Experts of a small language model: a shared expert of 256 neurons.
Below are experts of layer 8 (counted from 0) of a mixture-of-experts language model. Rows are named router (the router's row for the expert), up (a neuron's input weights, with its number) and show model dimensions 0-223. Each number is 128 + 32 x the weight over its row's rms, rounded and kept within 0 to 255. Numbers have three digits each.
After each expert's rows: "comes after" lists some tokens at least twice as common just before its tokens as in all text. This comes from a sample of Wikipedia text that the model never trained on. Tokens count by the router's weight.

# expert 169
router:139113115131142154163074137110102106105105101091133135131122105098114206188093167094151152121149138118156142165115084089149097106100115100147136160154128119110186150146123196153105110163121138175076121139173119095170112052088113140082157149139100127109101130073105176205169147130183150158130127102124112159094171122150140175119171160108095103161126126086140110135151135140103031147132113135126082152139181112128177078111055071096143133104128127164101110109135103078069177142168119199173119203099156165106097171090099158131091171164110117071111114178194116107133102109153108074156177092138159137081087141105111081126063160125169108132092113133154096079104130106134151179159
up0:187094116138092136132167137101169138144096119112069154135105122076135108174141100180160194106118138170096134118134144145092133127117151123070164141103108127155183124153118137149092150089138151110105149204194172113166140119138130107137141069141128079073145161168171077108152067141092137119122140154123118120109149101069171147098172159141153120063118094141085081170125153150131134150106132181156088133064086137148126035133140123107125131100163081079155174122165138085136169113103117072068120116121166181129163124106160146141162144091090126138125127113125101127105092126080185098095186158127103136150066058178105110170131135151095123179112158136154068148095077150088134095226
up1:084129105099121141166113155165135167081170094159144191170136153077186099092082183076145066178120101112155128199094125139127127183118155116086150079119089121127098135166111101179084095133130104168126093097197128110129149161086134118149128167074113092127149169092182168133138126166132105144163154152143107122110147088125164131080117127079080153059096109175117161103118135099114098163125087169086220119121177131152084152125106096144108110205122074146136117153158197104094154132157080190100143122117135079167126133093113142102089106126135144116126151118157104086127132105106125064101133105060157096163180146126141063129146142153150116152115085137115149095169118103217129154154
up2:131137075076126156163136178121152134134133082107183162158127085147100122150121097146118116153099137131090126151136136184158167106154121120160145116161155097112174048097138066107114160124067105107157143116100109101128137123105080109179183105144058165134099115095100102175142155113143110143133178092133121144118184110159169170132190163043141141125072136130085130141098106099184125105101117134127158169174121071137102089120088131084058082163112165101158077152084143098116157113186123141126133134152144163244184108132130186112093117108149160063122153134101155101181085034147127106097159114117111117134118119078186083099123130110124125165137129121125117128124120161079155204122
up3:129120129171124146104122185047088106147115082118118174117133133140138202094045140132139174164109110119161141140145151131144102136156066044080126164125116092192120143093143101117159079140138112144124172160160168106108140172068103138077138144093098155138087135085118120198071152108224095136145119164145113122117159112131162190153150133141147126104102128133143123063113112137131130082086086103134166159128091076152158083131093106087103146171156159150154148099229160099138164106113130161099161164182119165210149163130096138111094175107119231109099133196147166084155124100160104145114100081139130123152142124128148140118080135148150122111132165155144139115148095136093095147119
comes after: " ", " a", " scored", " with", " yards", " three"

# expert 63
router:081146145155149154202136142142202138123135081113096121115121165119112158108075124139085171140072138063147111105141114138096150105109112127144175137101109164102128135107086161163163094130159123148095111163132097118131155123122095050153163127121126118067164089115116158178128177177111134135100134124138139082096117163142125189081189126064136185180078066105155131134146133137160086132107123122102080130171155129133155102096051116122079135153167091163171121173167121126088126131114173126149105167075187111110082113126082166156111235164105187147113101118181110137093119146114205117095142118123149185081143154153132060094093160099108142160112164102162178114121115081178142151152
up0:115099110142144092141135159135111146087115061125119149071125139141108185193097150114174105186086142132155141136134143156151088137172153129119161130124129116159183127068079097152168109126159168106166158193156137142163115167149116053097147150110082180104131102162130150160090194150153145115186188176131134084167124098162132069124126103169148167141136155203118113059171182107137119147121141066104148159176155131124154137114095119159135161113154081131082093178131122126055136176166107108142192148135150119127132106085131143117097209104145174095086082148152065161069122137077117192127152180131147130111147108158158114102197153129139171096139135090137098102142163126113161157087
up1:142067177164100155206075107149120143114137095097174128167134145102133118102086189132112150102115109097121086074118102135075106151134125042100140099108112141183119103115107155133099146138110172104126115127094179108118102163173092097124082113092118121022139140101048118116127134179146132184142107184067136106158196143126082175146149087096144095093061148153118097131134110123106087171128124143090101172123057073112147095118089123103157110136123123122147111106191149139125106127115171062179076125106162109108151070134114163148094182137087136119138056104167158131136106161127138113115128131187143138120132104156194173065159094119131128164110089079094122095173174130124115149152
up2:179133144145204198121102156137130123157145153124110145141172078111104113098122149108085137134180124120153137184125084121137111113093171105125156103094100204170135108155152102116100070074169113155157081136171106112124090097087119140133101113096100132129111112158169147098096075216160178092097123102165166140060125059121119200136143110129133132156141098146121142082150112098176062114101126113118094125151162097124107138108088148205103192179094144172125081070064140097113085090121138128121094131150145101128102096109194142167071146102160163078081154098139121120134153136177149129085124140071140170171110129112124091169126141125206147178151154118091133111137148166125082166080
up3:106144139105136169180095104079095038187120098101113118127081095076110166138167154184148143094115083054111163123127102137095115151114101105150138154184128117141127102067127154134130176122153103113117071131103117168103150116111112117169107147060159075134079097109163130140164114135192111053140075185122128150110113105133067153115138182149147134127126124158118152185104133110110176164179197090107133185115141107136157087129149090118152095099147138154112123134130146089194105147120152099159121184166125137138121138076177121119145116102147148090205179062134078092193142089112172169196138090178122082132161106066136173106116138140102165138087147168105164124129137123129160160172
comes after: " to", " of", " and", " for", " government", " support"

# expert 206
router:128121137180128154161096097140132166076084121125162124102114144104140136094106120110119127107146130114139186090115059100151129109126010144161117197159100117115183119140082122114135107154162110195130118152135153131143182123116076110095141117155120142105121090099108162176177181172196121183146170137137089110063141136117113157080138149085119149160126112131163113112172131121109116125135093134123084143137177182115140118104020134081077153152109165137127055175096125120130151111165195134139154193082123149109093137105154109174140195166120128214131115195184105141094070121166119125110144138050124107115101149115143155103126137116113106132104181156104115122134096082151109201148
up0:125199103120060150097153117142155153138146110110131175124158173161148183096141096109136055127154099206165117095093110192094148133145116122153162201100096101137132090148180156102137107158092125140116136142077134096115130101165124133081078146099108144092172084116098138114181152132191150172151166144172154086101080107137128118155121140086125136157175184118169078043208174139086139122141156099131112134165100171186142164062120135123154178150167129120158118062155094129180106054135135134138106082096132175115069105122142119130122090141149168107155133147109143159080115092106108115205061163173105128138101093105162138140070111099125167110123115130137146128101144108128120179091
up1:127130158149103114167122104098158145118071116112112148140109128190131084067097143122119169076092152065145149109166145127152122124155096175148098162140117126117117085140120069167065110114194130135129175145169181154144111151134190060117090141102129130065189146106156131207117087131148099110088139128115153119120106167110174173115066052169103184141101137150115095099160108167120101116117098155133184130131131157118155152108166119171106152180139082119116129151156070124150152117084157156152114128101106101067141124116203109127102146139105152144136149158126139086162050157172098165057109140107055166114130149155101117145066169106108105134167078118061144201103071149175123130129
up2:103157117073053095142154131095101145126103145134169139159127138102209127065133141130158137149148203108096126142178085077113086117121154118129125119137149124154144098095174156226116136107170143135168072089128088151156100089107153092142064102128143092091173192124111149119197130131161114141113132165107090120101088141157123129121135091107088141084149157134131087109085160117082167145089156170085160126127064157132168092164100118089099141143110093121193079092118086067126124118104154119185115088160058161160133141136121084094166089097107104191141100114139107089157130116131119094124150162040169125123100126050162103113147124160166083099139084156093115106132117101074134180143
up3:172129164133118126147158086145111124128122132162164120105119140158096151150132161150116115081126098179110100176159027086103132181137123162095114168128149133171176168088115134148054075151075107105131133147125152191144091142136124138133125130155087126130184098115120123160156117137102127097139114117131134057105099169114073172098160177112092100152089123142115110149115105133129117211136161087149123088157114079151132117073148083174122114085152169153108135093172118134184133149079150150187146060100200158187150085106189103120128184095169132138124064155173095107117116086156088130161119166105167131160066128123223173093159128158159179106111106126155083165170154094116135117161
comes after: "19", "20", "18", " in", "17", "15"

# expert 11
router:132108101181124150204131108085142155112042117121152130101124176125102124149046149131102144163160179097141174110181086134127148112138128144116117161066111086132160128148072143124134130208170086158116104132172068136130152115111120085156154124150164109120121117133070172192112155119107124136143152088097091150133097120132078200119138139057182096105105101143149147150152145105124108103120116089095101117210145093167144105128070065111088101137149097178135111115154114138099125103143148128102067157113177103167118138109077132111109128133115120157097050178117080167124021166151146147142137111083181126086138170154120093139169142106144113155105190106161160093074133101119100187147
up0:106156052145110214129103201121142090082159086199142183162150194102089190146148189158139122099072209129122086135190137180127151098156166098123136157190133125150116141147139134124097135177122121143104089163118126133142113129078147092138097152104141138144121155110096186110123103165142120118097135126111061174144110137082118137142119123057070142076115108134132133110166122144081138115132199154087075147177130154116131151111109133117105055105148129121176065146094134131143192092179135114117134143161116139122143126180123201067161155057122098164123125093156123152151120158092177113120067117133159134109131127167177152064172143127138121158131188110114170132165152146119118157152
up1:137075167134110108110125053081138123158163070078138136125129130187143113077068149112128157154143116123138108176124093124101143175131158146081178123121080129098153172152153141145132182158095123103116117182104067144148076145142075114147122112129126081066156120109135139094149178169128120060140113184071105085113150096188132098106121161101143122101132086145076119100168131141150125161144116083062153073125128166164114114129110122117106136114091113122140189064114059139168123170166085153104098072147139124127099144169152096184070107085171134138095069186142128105136126129096143104088194118130137091154121110117185080147158150149141072159137053137135167139162221116103101113159
up2:191089146196134188118114147122099098132123157120131097071109140147108121160057119153098087123077164114099131114203083089149116081048141168092150161075151155142086160191112170199158156191157144149150096147109129120080082099063122120113121097096137138205138140097090141134088069141089137123132153111133098151142196101085153130109165162095183098121077098128114105110164178176127122150098168129127137163110060159100095072115089106105110079144139104130156114176158160165129119161167126145119092123127099129095154128100129136116095166172166138116142111165075143138117091081073080177110172169079137117095101137125110178140148131126138072151107168135107150112141105173073133123157
up3:122105150111174100091096096173167160155156102199117158060109096122109140072133145174157148145086124096129126112122153130093166159171132151113088142179158167095163151151113102105112107148138079069131100131104153146173141166115121108118094128113078154086127102163170067183174100136122114156167129091150206128174255173076178088107160131118091157104097156123190140121199114115111154097150107233144165160141115162099103116120149112095120125153128139068084102127114094045139168167067115102137126127116149150123138183158134138126092113125137111095166180114177149127142105119117131112100131097092094148060140100155146158110131135157119111112173071129168135094141152104136173119145
comes after: " (", "19", "–", "C", "20", "M"

# expert 162
router:102135112167158161135083140180096155088130076116146185124129134112127121136080056114109199153097185103100100146141043144159131109098067118122162159113136162065096122158095146121126153162175115188082128128113143064117178083142148129102145134124099087141123092124098095148117138165120105103110134144120147055105181166123124176096196138106141140137078122086149101123155100116152116169144130088127115192162144090176168077146107112143111152167102151123164064203107140098141089166137161152174116141081159142104088089100164095165132187103173121201110068118150111146135100142136218149141169105130097207075137156117169112146098144111094134160131127108169135100116111094168139147164
up1:087116091151125118103070153182159143141122119110201166130141106106153083097107142120079158156122170105076118087136089144131084163106137123146114134153114094079140107145133166120074124136132094138159075133151165186123175101134131099139144115115141100115132101130126119134138135061149101076065112162109097118107155124156105129113074125111162094188140134160155106171118090121162159174155149085162147158134118093133082148121078138134066086144165022169102153175161113146103124113169158131147093149133161134138149191164213092106179156089134101120075167104166094133123117163169194059156160138095133113147136106185097125067146094050077168130164096143144148159113126173169102066077
up2:112116186142097114124130100142101158129118163106076092111074174115152124123093179126223119171133206140096103107085111167160075127154149125121161147032110113101087131118095123144142120172109131115134137150197166075143114176152126105102144129088086108099120115119088144106106118131173124098159177143139121138205164152094149138182147104087041033188100143123141125095138154167135147135126089156152161122103154094121094131163134148100157147110079119104070162138195130122107156129121140098093083096099160162162097092122088113131072160155154157202136074148118085110131113082144171138109087135124106173147133147087108138126118108105161078128123161174166156063067129132113190132103
up3:147128092139175137167154085213183089096140065054139162122177150136079129108150113131067205108118161165145120103157057115190106126147146122116130047173152104149098120133118074112168115120101157179119118192106173118083129142073136110121135128154159083159172140124089149151133111163148122119032148170062129110089176139180128112161102129160162121200119095112130143188130133139167087109079163092100156105156163125146127132119157139139102136158166098111121096141099131120157088119089120135155160146128113102136147123173176138152146128084123115085142106102177080170130056083103156105132145168157136166117134128151151136117129059172097155200121097115157139124130156103129167064159
up4:175080183169115111093123126154146082112171179111187134085123126053118113140125146055189178156131128157116165167140093098169082180117168120136158120086131138087142117145150167078101082134130123094115108140169105128158112113090113180122091150138148110099091129094161121115109138102186113111164078109122096152117166085203021161049098150157163140139125119105155124063104135100120127126154125112081124149127115119113136140130127134135165178171142129065079130155116165120120101124113138097133119144134141142161091155147166093191102148110177186129075142078136120151098159061115089129136153160122063170138078163195080186122138216131158097113117126137101095097129146110184124137161
comes after: ":", "\n", "-", "′", "Personal", "\n\n"

# expert 149
router:091080164193107140152118158138114148096075080104145124112137144115153184148074148126132162164121147096190155081098084120163123108101101139148106138184107103097135191129092215143173083166139119213141182139188113098160117145096128133123133177115068142120134117156119158127117152143139141150078171151170135092087166140137148188170141163047158154146137139097139118120126137111149096107128143068125095127120124149186178084136036110069072103171105115155132116138159136134076129132096129187122096147089155205110097125141124112124099240143111142090118131143189148138159094079117159141125134110154122173108127134103158131096099135139116126161090136116144182106079095117201108138112
up0:090134101122148139153139133163113140039092118046120139193128108143185127080128092153061097185146160180113157131148087114147136186121079209147154128157119154131114130142119064111096139107042135106158093040119105165144083132145083106123137173084122107115164121160121155102144120135121171143116159107119138138138119162051143150167090171098174165168107142148090126146121096123175112161121135103124130179171086223153077130196076122133119137131120122115145153059128132085120109098144130133114151084154087219108125154104156113153121110130149095141158058129150155082124162164129116117095136163141128091154132132115078144136206150149138124118105138139147152118104107066121090069152
up1:120136146160167147103137173108094128153102147121150114133087146104143122082120159153084122157116098192216125117176079121089169106132110110126139109150086171196149141143113160125173112195102139127106149117166120154044101134156137150130103103134123062093097185147173135118159133142138104148173112060114164097149126134095128166134145136156139176117130132142110169147118138099115107182122128096155143090136174142188148159098147143182170156169050159180119118143139090101122140147084079109183139117158114127135152065061088119096087146117135105114075170197109232130115161118081141135106156116072164151105092168164151094183130128109118089221135100184133164158131148128171155109141
up2:180100099138139130126107138151108195153125133119142105157131121131149137109131139197127148143138137098115136123120044133122148120145154114127087134182129120127124058072147135178147073088145169105156114071136066096081177153116110157138089211143131091161094122142135189089095110079122052151126183182088134164149137099055138154123154157100134117137111181131121095156138100128153087170091081089148117134157102122058104104164096036111125120160119101092169132163142133121149128153141149138190162093133078117111161135094095092140098130047116138094105132202142176065127169100166166129138106070096107156096171185133107073139131112141107099139163128168128107046107104128147109126164
up3:104168121118102155081145142123104071114115069051102108166088167138101123107081103112127160130189118096118083111116077085126091082166099132110167119184090130092089156154104112136089163063175149154122122108096102140150100180104170164094058155123071137122127080091088079100126164121152112153123149153050131158110106094132171171146091188111158152148161085133112151148131148130138098168110070098135130157129152161119145091085158192122095127156094117165108122140164123142117143196129101209128125091174110074136101141154147140083120132138085111093167090076137185116121058091095122106178138161181173169135096147101141183117118071104092123139096139155120135171071147073150144124116
comes after: " ", " of", " from", ":", " for", " to"

# expert 168
router:122182099137140106210117110130126202072114090061106137116130202139153198111131168095093164148180159111118170090161057132178075118117033091201099180083111155071147165171108130133174085154133101154129085163161112089089130110087160060131180158191145096106130097117081150149171135141159154147173142077143061130107111153161150147146131142111158122142108091093152131124113168115100122174134112140080087129165155109134147103093068062112132188105158118165147124122132103150112144066097193128160096132140181155073116098123140130145122150162101125127146118125142133158104123120164138122162167144109171156162093144122142120110078108130128086115129120133135161182103105100146094145164
up0:126093148145150165178130168141081138164148143156073099156129102136182152129122129118168165137109181149137151179144098117155165092178114153143107103100182156143098121164122143120144127188126126084103143127137104118157089127173154124150104105134161169093134126186121095120184115111145122095162081105104110135089079146101119182173101116124140117136112111158075086097189125104140129108120074136139086164167080091083160125125153090174127121152131095173166158114135095101103124112166112086218128085171057131113171181178147117144089145110145122115095112198133147230083103079099141156156112149152122117196095099111159184142150190104150138100097090063135101186159181135134050162092
up1:177108143124036130116096115072137175162114097089127097146159091156152169157176136068125201141116121140097188132128105088128149186140154127141136128117125157090085176078083175113128084142141134117103094147151092049125105123076158125096194120168120174111117177113120165111157132105114136131195113126135085190113168078104084154101173139097149153137121134108133099096155081178131097087143148159119116119164157133159168126117126126119150135151094104203147126111125112121151113158137095129148062162144125054156042100136120113118094064124085137119037159115091080153136136142168115088147105127154138123156101130173176151165129175178172099166195128134124074137124146076146179108147
up2:115130176136118156099144091151087071142115150104179138185179131081077172116121152155100114171165110111181147133125117060105096149150130122144117091145131116124133079135142110116101129121176127140133133073095067126032137123138117088139159149112189081140081129159148176114138101127168147171127156111135140105120108175212108098096175130060125128067049174115116089109142122137155191133190185134095191157131092129128180111204077120123090151130131121084145116130134097079096169120114094124128129142081103116111115150094133124138108103102161116114134135143107066113162132098159182174153064140144034109144125102129138061098118173173070091126111135102114197182110129131129104124130
up3:099108101130158102136119155066097183154122097189201060110079083087158158153078069139124162095134122223101106124119075094124158133082102120149172129175106172134125179129080141097132141131149072178128154199117207074146078094164149093120103180116140084129141127157111149137085112037129121094117115111113150153102114149154148154174076148182133160125102157104144175131100113131169086121102189070123072135140151177118072134093117124125104156121175146134117148156101159106127132146094097127215061142131141118125136089162158105124149152146141181182127114126102129110189119123082095090152111159144145144144109101112155095163088090143122134101107132177125123127153135094097184144140
comes after: " |", " ", " X", "–", " ·", "20"

# expert 213
router:151119112114077136146114105076142155152091135076147097087134156132163123147069106116092177159122140105131126068215062134167139091047111167101101116162120070138105175133150143160089102227152119201113126126139132137114109131143145158157159126134140132129141089137161166150101154180151103141129147088093105111136153128157114151132162173133166118132124119127121107155179169126142106120115105047140103135112139103175154082110092136107011167163113132184182086150112121157097146081185119183105095124066137136137087100138121082123152154162142122120122046191102045166126105088126103148205133099129128145143137151136153113107162097134143124152084154153112170106085108143149110177169
up0:132171155106085145127143114134106117123186121115148175087072160123119126116087149090145108152133102099159178101055124138121127124100110140086103146119110176134090151171150135097203172123093128114130100169082120082061106155057148146126159162045125184181124118076133056129167169164153114126158154109121098117200132098144178142129168129089101067127158147113175129128143117172104101086128086093072193130108108135142107033107201104079148112114175137126087162146104117141131098146093131161097147104093146079094158162098153139106164081103118068116107130099161126162054082162149091080138143103162113094108153114133154135134154104123098138159124159088157154153153170107148078091171
up1:134151087137114105130078142177125157084134147124178132086101113119132181135148175084104164070120088147180095104115137192125104099102163136044140160155134112118104145169127149123157096113121133134149071126096119132164158125119165090140091049180091125156097113091119190157177120147190144137100099111116092048122132157109122123138161165142085149177173171154182058142176079202116136136129115081157141121092082139117158142151096155151134162098081120121092109130171115097122156170188101160093216079125151182113124097099093154156111158090131122107081140161050105181151115171141103121141085095160117125120066142165136105121103122152098122152171118152137146209155083111145132126116
up2:145118156128162111128077054140179102147173141135125192125128082156107135115167061123137148130127080148124130087122120102140151122124088131102118142068152111214176145141129085130132144173102166142136048175190127121090126099118093090145113116093133136184135128094181117122129125101169109108137119169148087187100168103157171112189145127102130158134114133129151139093148110165133182100069126096185099162140107149108161062070120107101169184212100118124148144165090105158134156099148117165151109128122140112176152131161112137141210156104194098127138057101084106138121087170121099089093076138099138099068109136131129120127129101097115176116176147203068125115153162089175128126197
up3:144126105148141100146133133086191171165154104102160077181135126107128143092099107185106158148157166116111117152123159138055165118131154105153142077139176136153068066143132123141102110142113156179121111106111108028135125118147039174153158141112165109111100133135134147150168091146134029129151205136140094071190149155119124151108088152124139127125121166114124204134127140100174148131131149109092108127110111108108105141098144102080117090085140136142123146164113145115109128105168106093119039096174113150100141105073136145132198151121073155087099111135189066125088127141112125173157097152127135106112085178093129094105166093071087162219107130153177130106087132139161150160184
comes after: " ", " (", "19", "born", "18", "–"

# expert 230
router:149102108154151107135108078133186165068108154124071150148149134146102163156086067100063132119098187135146165134181081164122117117128082170207145103108108133130117128157111149194115098160123128149047108151177099108121192139101125111071130158112099101127121128118108163125160195107147145127116155106127154087117149130146117156125150186075109129185114147132108101122152160114112043099114049081133098134157137169132117103066079091099089186155136124156149066163178129085085169112142163184182101178104133126145072118138094068160142160152127188157136122150143116123121109151145090103130158119071141131096121136142152099089097111151159100170068099074140153134062134143182100123154
up0:118144106186067131086127152096143145120110138130098062108150128092102128162101105117105115144114102140130127086121117094075110128099109100188066149072087165120140150120137154184181154213095170044131114153101186118152165140104072134093131190187136139133070115077109147136143136136129114101123151116144127174079133130124061096179095054143082134149134135160135135071187066172158089146153130130161107182099139135172100147134093096112115164154181112181076111150126153166130120129122100155177114144103119120122151167169138107144121160104153169152132213089163097074114136136140121173149157132134144150077129119177113083175077069144127097122038128111140091135098140095130135135177
up1:162086153182149138177108160109140144173097114150155140089178095152082130084106165155159098093085160177180124154202128175107140071133145109155150186087121118129158126173149133143128130113172116083122088199103160228114138146092131094129125136179131151109140115140088047149117100134191190047142142197120185063142173154141121209145141082105144117115086102128096120080136170089146075122198173182164154135148163115140146126149116125085137137130138118068114125182179164079088120138124168072138114179127108168138123124170168086158091085107129175129144146102128142147146124126174144128088123135116109119116112110156125126115172150088101138142084155153125161134128154115137125100169
up2:108111086118161176138110127146124196081152119105116128149149121089093137118146091137060112173171131153205097087153101132149121114081082096136165132114126125135149103136175091088031097137156152139050104122171091174120130122111123118136151148114168109146109111159103132121076092086160147153146102134147134130078076101131114077111094195077108132117217075149088080155077147146115093133135130142148074109183136141134107112096136110091116110166094110130119158105107133133127159208148157145176125183132033168137080094149104140132135098141087154133070133092163101139145163115132132066124141134107051139145106142123042144083125130132112099132072180102100120120110107130160057074150
up3:097068102171046133140102132120134142170164107165086139135047163172154159153117096117143059090156162114131139105132107100152171111114099162172140081158069156116100138154089157170106079137134151107140097085143146056133116085130155131127151101062147127143121116141099161118085177118117083073192098085126161096127190121121152149139133146181142128152062098137139080143172140170112102161092064087110150126144160155122075108176101193136117186146131145090123130158139163099082115075174105151108120076095116139121128122130115098108128166114104160139160169140097118147144131121141126066202125134171148148126143109178108157134142135207112129076041174159112162149143092136104051129141
comes after: " He", " he", " was", ",", ".", " She"

# expert 175
router:128128076138109120249081158105150157133114138113116142111104137144145143176049144132152148146141106133119106110152090172103080100115107102161061199093096098136126174099128190157144094183157102203066161105175116067095126053148139095121179150161173096139111107095099163166101191111116120141097169110108106105092084109137110192096156157099167130106066094158147098115192169145123108105141137094104098138171097108162155101124102098110070121144148125215117099125128131154084145081130136167135087134123127114163166155063063112125146158121131148122074084137143115161126139135102094147182121100065191105095143164117123113094095116129121090138119137101152122117122105096139092151152
up0:086094069117120101129165139102157188148060155119112100111197128173189170165131092162110134117141154125074075175088118142074096116140166141149118147136088119112138139175148097165097111123137072155101161093143119122116134097137157106170145113083126164107079084097153062222081185141158138117134128143155130111154173091071119090069171121134125073144107108150111167125124065167140088215043092153100090147156160117150151138136104163174127126128114137187125119138181103144095122145099058099109089120138119155175128090087177102074160129092133128158184170110165107142119096139135112151100107106143144118103163108146077085142155095162197117125139103182154153129128122160110103085119
up1:112137110142150109125170138077141170121077135095127146129114126122108125179124029140155204064129124177132172101139130196173112109160067127160090110108143107131166148114129119110084136108100132118115164138098128176122143117141133144135070084109145139079102134171131132162165198102117075128152125185162210119114177117075098154134183125113090159142094118103255119124110140102118141181098143165127068109093124086087120134114151119096143148092074115130156094163153125180134153107130135148163053156064096131125159122157146154152146123108185115129206101079125174128196098103141120189100141119177147100108133190144164116103126115148128137112130127120108109129137194100166132089111
up2:112131049149139093126144142127082113156145135075156158097146173101149146114169126147146144123120174105156114122150097093145095175110146086096107094137121147094146155079144132169127069142136122098123154079126178167155117080112165157078141123164108144131141188154094087149142116049111106143132148086040079078155131172171119150169147123202122119122210108146137127013116112118084103157107138138125043172174145093062069097112120202129125136165074143163163118128130123135111129126127134132147089157114180151172121136154083164148078115110086139097101127161184095106135136146088137121096123127100136119149130124108109098147076080095141112130149099087106068161090069121103052141134
up3:070140138112144112128127127116080120101104184166131135186131173189147094101108150150099141129064142086131123133087117174183106076125113149152138175120114146176070206106165119141083196162130152182147141143163189106124120092149124123154157169110146110121122098039096119143127114092173072191116104069086168148139141108185111104173154092081168126170182108118172177213150085115150126083119124198163129142127169134148110139152120125185124133082138154074162138146122167131138079156135097149108108163163152136106164120066090200070133141116125168100064089138135136103115125142159116136140147126120131148110120151142161089115169094142083147167159137136209103119133103166176128141124
comes after: " (", ".", "–", "(", " (−", "6"

# expert 199
router:133143097163127127154065087120116164092085129125084143101096151127150162163110108100090197166126137154139119116157093099114127139095087096176108169119066138152167140141098161197093130136160123126088144155125140135160140118065147097059141174119161103077109071084152145165131144191175154153093173065079115129112172111094118111095153124136132111174115100136150103096116157135132056116069120110119073125127186148145150092076075081126071165148175111151157101196131093087133175151130164169186052185091135115143084158129113098100104169125107147179137117196169069092098151121168123122137193124100155137080127166117148073141118091149118113128091137093121125143088118084159153168125
up0:165086167160122122170134106148088093128107134118069152125140163146148124210167117112078126130113124140138173136137175110148123101117079159164102084117060091149111155130139132147139067112103146100072169113115099110123120127087102145066103124139135078123108142124134162059170120097144173135157132142081100087098089073116114226117113160087110161179138083132116144125153122088124113102134090080123147155056113112080130108170065136107114173099160140125136050140166104114125190055118166157187101183101114071109134167143098161177143135106113156128107239104101156104102132132125138113124185086164085130153107119134128136135175128182155138109079100147105057123122120077138148152174
up1:141127109140088150143154114148141173083182094117118114076123069165113134156170108104106150146109140113138134083102140107201131111160060076111168123162137145099152091153166146136121060148112081134107172120159122138140094143150172141157144178105165123124050058096142181110162112127095122161102137140121106189119160129078132118206087085071088167091119085088110132124109106081161089129106136092103123146172106110122168150140119130137098130168107098161169122155182164130129079110151147137162133118059166123149158158121153139113159122130167091109204151168139105131075133166131105171160107110136107135123138134170103128118107071168053178131078101105163072189079107072144205187087
up2:114144150149111130151120140056145109131050125109141149102146163191141195108102092109125123190134174123170119110117113076132098089068081157131202180182094097108162151134107106156122067175137146120138189123103134129147090136109110119132106149083154142144139144124170126115123132194117164069074122076110169162118142132162160193111079097150140169121132139106122093096207193103101104092096102177156146102092186145119099073164084133186094163142154115182146140112111107166120211131176112114135088118092170115163116156108097093152123186078114106092097115197162083131152112089146158147136143118080110124098114156124150140173120079102097097165099110103074115167114119148108088104120
up3:093106202132141164081090142090179135157085118118161139102197129133210162099174161130149179148122166169129056139105101099123102089130109197116109158153172109102119114065143107127062151187098155121100112159144115187149147151139084062087169167084136114093102152186161097110108123141150131119085144118117123170075181107106129149154143097151135143141101159111126120174148142151167136151084106147168108172093129129148116080172109130140114131167185081167167160133116088118096122163134176168095110084157144157128134158137085102078043066115175169144149102166060097100086162131113168152119141162153109147154143105150137106089113190137120048136119146146088108137088168142124132100109
comes after: " as", " a", " was", " became", " served", " an"

# expert 6
router:111118080147115132122088104124130117113067134067157111148093152075152162156122117079078160190083137110122137094138032124137068116107063159158143131114138140118090156138077165089100117147129039151092078123167088088135144173103170128142125094119088120129134101138152116185128143133172109166160172118119135067106170130138112127143162131121157185122099113113150074085124186129126121173103105072135128179118107134187148088124104157164116139203121138178166070127127099116116093125126196174161141141071149163108086114131117109165139163144187126237122096132104112162122084097146171161125121144093113185108085112109194128112123109141152121134106081159170149121121089164182103134173
up1:081111058120080144117121145128161115130134176115111103109110092101145117181142219107093075131123145108089135150137068139099167176127103041212114158153155163161134091150085117140120095120092165185172113129094162106135101122081187132163155130130141153123118123169081133119086187116097150164135168131140158108131126108113109142107171119104129126119148148178072083135110157119169116134096146093135076159193122156150124088123098116127122052149152139156196127109143128089130094164111085106160133128150117158138071162167159173156094140083147104176118140065077155173123109091176068136100133098142169139168061105051148117173100117161155149176111173126095096172114086178114145158158
up2:155090098128111098097186163151086159191117108069108140168116147101115071144137124137176114109119148100172137130117119157146155126148131125153067079108125075090140131181082148084086177117197183129138137120181097111120112147168182155085166172159104110160119118131121172116170140148081101178141062100162148170139126181142155187160154086136162125102173152084130085134158132132113192142170112094138094162079114115080125074153135139127038140157144110138157170095143125101100142142139095093129054094095140132161203156155132136146144157134153114102130118184172127177088103069112073113085132108153179161100160122167117133168073091116209120136118111143151079144146125099106179107118
up3:113075132152080084154124137151105097142133103150151169114163145213167109107107132111181084142141101076168110091143086083088120111102075146131134098087138112139087183138077187098109227088105085092103126105135075141042129133113144124141113078107145101114133112107154109149075145134139170133113172146102102164187106109086083122136138128066159133101113083094137116111071090151116151088176161169062072085115083154159133149166105127122165127148144124155115130130110093079107120059133140140148167074087137139121105144117160162176135120114136093160132078160171153172188170145163088195109155126172123097136160072162141138085127116153061084099150179126123124166145163137092153116133
up4:139179122181104167149170135122152137119149081123105089095141056150112076131149083130116160106128096142162140107140154125130190191114150162131086104094161171090148149092151134112162109124145141113193151103131159107117147114102111115149163100140097166083131118092120166154141104126121155118118108153080115189132187099119113123186115156160104129148066101115129138137085130198145131140121130136116129142123137100111166151134106098162154201162087111124171190097130098098162152081188116233113192143133065147062088077117153090134124105138150114100096168105198161129165086157167083134117121068161108155176143100129054139171118069122135134143196090198112142105182151115145195123144
comes after: ",", "19", ":", "20", " Location", "\n"